{
  "activation": "swiglu",
  "moe_layers": [1, 2, 3, 4, 5, 6, 7, 8, 9],
  "n_empty_slots": 32,
  "normalize_top_k": false,
  "vocab_size": 28542,
  "norm": "layernorm",
  "tie_embeddings": true,
  "optimizer": "muon_variant",
  "steps": 7897
}
Below are experts of layer 2 (counted from 0) of a mixture-of-experts language model. Rows are named router (the router's row for the expert) and show model dimensions 0-191. Each number is 128 + 32 x the weight over its row's rms, rounded and kept within 0 to 255. Numbers have three digits each.
After each expert's rows: a language model's description of what the expert responds to. This comes from a sample of Wikipedia text that the model never trained on.

# expert 5
router:098120089147091097158140071114072127146102097149040193166153119165116116116134128200178093135085110160131161126155101134104073095090090087102118129153160072140110138148121117075139112155148122101123132156102129175176168153136154112114183157155128158120083176149122150152117175114100091113177142116132049177103132192196107088138095128103179096105100188147069153073131155155091125101093109142099110194159126133152141146097134147066128126114107115131172103146161139133110164098139141113102154087119106146111148147119184134144168134116114086183132133072114101121100155151096167110
Description: Auxiliary and modal verbs and clause-linking conjunctions after a subject or comma, such as was, would, been, and, but.

# expert 62
router:128075082146100078154098068098091154150091105154063171185140153160122095076135116178138112094155095137154149148142142087131102128130138103119144082158129123130089129162113092066144123133112174075069146166134102156154138181080119133121136165125101112143107176143140147162113144112087135103140146199094112187130104159190094100153076133091133132138114184146067136095108176215130120130091101123096122158133104149168161155102129129111079110101092146112111127084136147090094127092133185172097168113138086091107128191128147133155173130111113103171139165107092113119132137144088182084
Description: Last digit of four-digit years in dates, split as 200 plus 8, such as March 2008 and Born: 29 December 1949.

# expert 23
router:151092069180053097112143114084075135106095131176090149175122131172122087123107128169164136121129108114186163167163158126122102141111109140109150096118159100135113121165095081088139128145128163075092183176139126138166127173068132122114123167185149139147108126122159140138087171120102074116163187159079094129109128175157117118166102158072173122093142190185080193132103149191126118112121039133081111202129123153153155118090157111098119107090105124141139092116164131103123140139121175156088157102144074152101146154123179125135163091110109092172137157123079115125087123193077149118
Description: Rank and row numbers opening rows of sports and standings tables, plus cells like Win, Loss, FW, MF, DF.

# expert 8
router:147126061178090100156121094111076131162044137126104145183101127140098119068156138164191117114118111145127179123115116107120116122080116129119140082146179120116110133134127106108096083159138127078069155131096144139186132121150177103078153181133097160119102170161098153182116153085089121102147146127092115176142138167144097111134044117068168092092070165171081174102133144203108106170093093176111093173156127149171160113095116109053128161122074083137142047127157142133158155130144181106115186091135113100087149145159207156149167112078119082158154143117091124159072126157115173112
Description: First letter or short opening piece of a word split into fragments, often after quotes or parentheses, such as f-oolish, p-ouch, Sl-ow.

# expert 2
router:132112081158103122142124066112070166153105137181080147189135176168108118083127161195175111090121084105144143136102166125090111132108118111079167099134169112118139140159119114089137101164160121108090141159122094194192135158133124060111146149163092180122060125160120127144127128143065112092176174136137134179106110134152072105182101121147145092119130169151092158104134143176139129109113076158099097163139128153173163087090165122113112102113068078180133101126179160106155158110170155124084125069116111107118132148100164135132148125097092075167135159130070125162098150109097149056
Description: Periods and closing punctuation ending sentences or items, often combined with quotes or parentheses, such as ". ", ")." and "."; also decimal points.

# expert 13
router:138105129185058096099139098132101138160111110174093122153112139188117140103162124184180143105119110146133160137171111065096109114106106087142154104166169060136101115163105117063069104138135134099126112137122121108157169143116143109103156153136118131145127177160133156149119149117114084106197111155084100129137106188168083073159107136100132136088138155152067131082131156148103122125068034164091104172122144128163172138102159113055117097129092125127141089125173153127132170113157171114112116093151097125098112153129185132170185106128127095169156117103132096108117149143063155105
Description: Articles and quantifiers opening a noun phrase, plus clause-linking as/with/while, such as "a year", "as tensions", "several".

# expert 3
router:146138093113064116152110106140118194161021105115116138133115180131143114098108078186126092132108130117154104121133080109104111060100089088145160128117177100148109172152120084115107071128140146102114162168156132150155169160145172124084152209183085126138079146090152121143067152109096070137148123141117081186145100148131089124116092099119122160122127186185092159129153124171130145162105119174128105153107114155168167141109126126070112118123050110116121083167170152151143145112180161168099109096140103117094140194129147119181150137095119103177143131095103149138073152131128164085
Description: First pieces of non-English personal names and titles, often South Asian, such as Ga in Gaekwad, No, Sal, Ped.

# expert 15
router:144087087147087063149109066104096138153086108161102129177119143169100076082095131134131118097131111172143139132138154108080079091146144119130182130132166099120110113160132100081107122156122140105116125146122094155158171185089132105100161178174103158147081160148135163137069136129101104124164163141120093144114138163144101100134090145119142105125159160155114182127090115172137124109089087129112100183127149168119137102093148084066143148108052123137128104105221127131141143115132175170121160065143093155080144165123172137120168126066143090145145175083098086144092115185065165140
Description: Newlines, table pipes and separator rows, and section heading equals signs in wiki tables, lists and headings.

# expert 21
router:119077078175071096118111074122068165154101121116102169181129135184096130126161113177155121130089115146162198151156105071086088120079098069137123091181145122147142162145121138087118090129140124078111161182110156155157161138114199087072161155137126162170122160123136120139091112104109057098184132143093078160110085177169110117137055109095130143110095138133091161100098150157138151088089085180115103173136150106151140122114144130089107133102100107146155116140191113125116119140139162121087169083121105129118127145110156165182154120084133077128142127103130103101115149153110160076
Description: Verbs and time or cause prepositions after a subject in biographies, such as left, arrived, during, after, because.

# expert 40
router:145157108191047102155135095143099180129065070156124132157097162132075106065106151127189116042127150132149153120128143078093109107091140117126143066150130119066103133150126129080119101163143141112123151155140136170149152181148153113055127176161102141126087130132109143164087165070090106103171135158096116172147121206136114103112069151100148129129114163128067167108091103179150132068145080169119091153128137105125157098125208142078118120123143109166111088124173159141132145104150165132083137095131139119133136161130176166146137111126096101162148130092088139136101108154140129126
Description: Uppercase letter pieces and country or organization codes that begin acronyms in tables and credits, such as US, FRA, CC, BM.

# expert 4
router:122100083154079075131120098117079140136117093150059139181146117150100094128154153177148128093092109114148167142152141112055071100115133122100133098150150110140112146177123090092130115141156136098091135166121099168193157150090136120086153172158108172130092140123178128158084163102092089108161150138116079155133099208112110097170086141122156093111110153149068168069131144177073118109117074166106099159138115134161167133091124159110104170084109117123109104111160125092114158136115130116093140057134108111126108174089135164144155166109104118180152150056086082116118122132117189117
Description: Commas and other clause-ending punctuation after a phrase, especially before and, which, who, or including, as in abricot, or compelling,".

# expert 49
router:161102095173101071168091086094091177171091120135067149172153142131101140129157087154156136139094093131183170181169103106132084137113105117109152103154139098141107165146135103087100110123149146084109154151102149143197175172134163076077136174127100172142132164140136152137081142127069070079188152141094054162137134139162105139165101137120160142128152150142061131097174140158136129150115109186124103151160089116168181124106123135083084114117113107162153155094175122106150106089149146128096175072121102130088123174089153164167172124105088101170136134119095131100071145147103170090
Description: Subject pronouns and relative words starting a clause before its verb, such as he, she, they, which, who, and "The unit".

# expert 9
router:152089074180077104154106090109076146121132105150072151163124131142108101125135134193169131094084106136147164147173159104078079129095120141097113103167118099141086152152094137132134132160150142087089130138112117181167163131085135096095132167170086132138099122144134147162099166130095110090196197145115066141144123185137118080137076136135181087120132128137097151071172153153119137127107088171136101151140127156180174120110152142119106161117062081153141128096157134091140164123164137127107125065128076111110111167088150144164156155092111100166151185102086106143105133115105204097
Description: Commas, periods and colons ending a clause in narrative prose, especially before quotations, plus that, how, whether.

# expert 6
router:166098068155097091126139109135091142141101100104041157174136116165107107121113125166143129071170110129163141137112168132101088085130131112105206094151143111154101117137128128066137129149170144124092135160119156144151150174075151065101177146151141171112108145127146167161121177113091102108159184124115062151095092165189097093178068129064123110128123155143093206110132157139141106116115067133097093138186152151132136121090113152091088088132108144114127109116152165098156201117149135177073121068128108170066105192137137142107161118108119088170172152118112087170096123106126202132
Description: Words right after commas, closing parentheses or sentence breaks that begin a new clause, such as is, which, It, This, formerly.

# expert 51
router:089093092179100105110115077125063188140122063111065153197126137153113084142172150176181117082062088125106160115119162118085087120115136097105122134143154129137085147156120133083091118142149134086119139155139097159179175141120100132116152165167141159125084128113145108160085139100067069086140156167053088157082083142139129092180093132127130119106150169145065164124112162159113139140114066133127037204137134120163180116071150125076100140109068136139092088079188143126129159099120136156090154117119112122113142164117144168123135127088142089191140150131068140172120140169109183070
Description: Bullet dashes starting list items in bibliographies and lists, table row pipes, and by, via, through, including.

# expert 52
router:104112075141119060133108115103092168144129113150117172149081145137096091071087148148144111090124106136146150149138116075090103130116138142118153059176200111091093119161102082073153120170166138112112140169105102176146142192131141126095159127133101116134071165145140134123048192151075141125179146142100084181106133157139110082141077153138126110144146169156093137130136145191113115106110095134103113188124121105134151098113153123088117138106107096174134096103176106106152160083155169140078142052127068162100153142070184126172148155091146107161159139110066110184091110188119173104
Description: Newlines and paragraph breaks ending infobox items, list entries, table rows, and headings, plus closing periods or parentheses just before them.

# expert 28
router:113103096212105085110148087099073172147110135133069184137095133168115138139152154222139112137074120142168169111170117108120093107101128077112133096172124116135145154156115151079107086126145138096109136149132148123200147163106193066071130162130122160143114189131135158177089144123100078084165144149102080152099086171203100133129045147102136162104081135138091142092113131152114151100080135205109101137116149115147134126101151116104082149084107099136135107138148099132103111123147145124119183070148098113144115169072175171168184135060136088161121164107133105123116117154104161095
Description: Main narrative verbs and participles right after a subject or auxiliary, such as moved, began, announced, pointed, and sentence-opening According.

# expert 37
router:116106086162126094129097093098084193162086087144041171139137144128079098111145142165149125110116101132161147141185112132107102120123159127134153085130148103165111154145115140060130134138116161123107161177058137160187173192107214101087138123160140170110129113154198115128100116136130077081163107133074099154121140151145134094129065151096108123081113142159061148095134115163111131119050088123148094132129129081146183118119136132085115144093086147174131149139162157099142188088152132132053161065097091113065132159105176134112165120082130104135132148080084118149095066144138168129
Description: Punctuation separators in lists, filmographies, routes and match scorers, such as "– Monroe", "Colchester United: Fagan", "; Ronald", "- Al Hurst".

# expert 31
router:115092120167112058123151077135106127136094090149087150185116159164157140092156104213141133118157105139134114158143106075096078137089127109120142113146157097125105132153142131059127103106105128095128142189076125130154200196143145104118156179150094167129074135162125154123104157104101060095143154158133085148108125180182063096187070130128130096137127175122092175105160120184130116096093111149137081202152122139160133178092108126102108070113112136148130107120177127144139128121135156148111159063142148128078151154104188146166143104117094073217153128094104115109090163121051154122
Description: The "is"/"was"/"became" after a subject's name and birth dates in opening sentences, plus his, her, their, "a".

# expert 63
router:121113093122082102154165118092078172126095106148105128188155181169088129099114145148206133114130117090148160177145137055115101135081128141083143077119133110147098147151070103094136156172156143066069110146139108187183132177091138091091159189134090135144063181155141128129112144140098106094147161135117093172122088182154096071124070159107127121133135179187096139086133136182133105134098115135102087156112088137143172155089128117085056158111127128125159084098124125104088142134152124142113166098148066111094136139117167149153131127068126081154167161094091136099101135152081165100
Description: Month names and day numbers in dates, in prose and tables, such as September 16, 1932, and late October.

# expert 44
router:117103090159108069147148084109078139158085101109069177154134135189119114114152120190182106132108095156145170151167121096110084125097114091098131103168123131121146153155130142055129110119166118104129163161126170170161184166135200077097158170156108168153107161125128156168065166103093069079178127146128050174125082184176111132139046132102162118103126158151075157092099126172115123092078111170123074161120146113141142150112134143097093109077124105130146100132171119128107158110148148114128178074145106135136134187092163174157187147064117082143132095086113116098100139163114167082
Description: Main and auxiliary verbs right after the subject in narrative sentences, such as was, been, became, began, arrived, moved.

# expert 47
router:122114086183081085133159090136073175138111102137031187134093134202106128092142118165163156138109117160179172179162120095142072108138121093103163111168146095126149129153116110098112096155123110109110142134139123115198130176131159073073177130133098156153082158144144135142091135123114116083170162157121083136094111159171092134178101146125170143101100120171083160047110133148101113140110112179129104177155099127181148112094131109110102124097126133152116129129183129098107161116147163124096208052154114127115144139086166145122184138072117083134117122126141120099111104164105167098
Description: Plural nouns and demonstratives naming groups of people or things, such as players, people, members, students, these, those.

# expert 33
router:170133055157093098143130111107084179118075102114096134156138189121138139085159126160176111109101109141131122128161123089135105074085142122094151116135130123105128166146096101101096096131164150059092164151134109133168123153078220114090176194165130145141148166133131143143118128102079109107127139136110117132124124156169084088151104127106105143133136190156063169142142134159159164133114095148114093143106160158176147168112122117037115128117098120156120061125193120140145176100165151141132149108129126119128158153091169152169145142136139059167087113134077112114133150138102150114
Description: Opening pieces of Eastern European and other foreign names, places and taxa, such as Virg, Nicol, Valent, Bog.

# expert 39
router:136098099122076103152114099128100130146050161165070163150109185147148075093124125179167143088127112138144170169137101137097086100113149143102158076161169113102092108154123115102111125151161145116127105181119091162158143176122156110143128145154089189096085142143113138141082176103052116115155146137106108192086086166149137077154061120109118094107138176161070137075175141170141132086142083130070100159151088136128158105119130113111124092119119112187157089109163145118153139121125172166043146101136146120072165167081211136176209127111101098210138166105085101187101138170084171118
Description: Equals signs closing article titles, paragraph breaks, and taxonomy fields like Genus, Species, Authority, Synonyms.

# expert 10
router:133090118152116103145125101123083160190100091159052145172128106162103077126135117189158090078114111149152162164132171076095103133104099059110107058161147087138109113140102137103116130128128121115096156166135114182132190163086148102093159151174112167139089128124128166099115177094075096122155139144086096161131134212154081102132081136089135078134126148162060178100106121172085134147080078166126088178138128181121169159112149135069065149093112094155160094165145137089132144095159135133054132112096107143060119131163149151153191109081104104179140146119089096124108122137089183137
Description: Commas, periods, and and inside brackets, titles, and name lists, plus the number or word just after an opening parenthesis, as in (4 pgs) or (see.

# expert 46
router:145159100155069086150125083147093144150087091176114164166062126148053111094112148179175130085092103116139155140132122109114090097085118082129178105122152121110124144138114102091139115139129161112084125165168122134168147168118130127049178160116117157157108122132140176158086147135114143084180144138113136183149117190154106135144048154130131121134141179147086157119112118173124085105124078167116109143115147112187133084100154105091110105110089096124148055124194174143157145129137154131072139093137141116132123183117181160168133122113088098148133148119074126129065131167110163089
Description: Dollar signs opening LaTeX math, currency symbols, digits, and odd symbol or code pieces in formulas and technical text, like $q or FTIR.

# expert 55
router:135128087151090108129137115131090175143010115132108128163105111171070128085109132176183104116136126126166149129131133108138115115076098110111120129125177068127143160148089090093104115131169120057142172143103121142159142163107161122082174189127117135134100192127085150141088157092125083089117195130071120165098163180120090073117115121098130157104064185127051143115137163169135109151114119179094113160142122132189146128108110129094146122105088126143109082132143139118137137143170152146121167065128108131122193136141179131131184161086146082147147116087114121116075117184150176093
Description: Opening fragments of proper names and rarer split words, such as Ar-, Dal-, Gro-, "rem|ote", "Fre|mantle", "cri|ppled".

# expert 32
router:116121104151071103127152089140096162160051121140091166172103112154106093136094102189155087107113153147152189143163130116124094116121137117105135124164176103124105156154136117125118077134149129075066183134093132102212192206132152128088189140136121148142123196172085159167102152112136070111133144134094077173122118162121123076130093141129133141068067177137077168087105145166082140147094123162127133150138086121143150100093124144102127150153096098096147094118148170150145128134163124151097151098145132107114116172133209173117159119104117086140151138103074107106077152205147148092
Description: Word prefixes and early pieces like re, un, ex, dis, sub, plus hyphens and modifying adjectives such as early, original, still.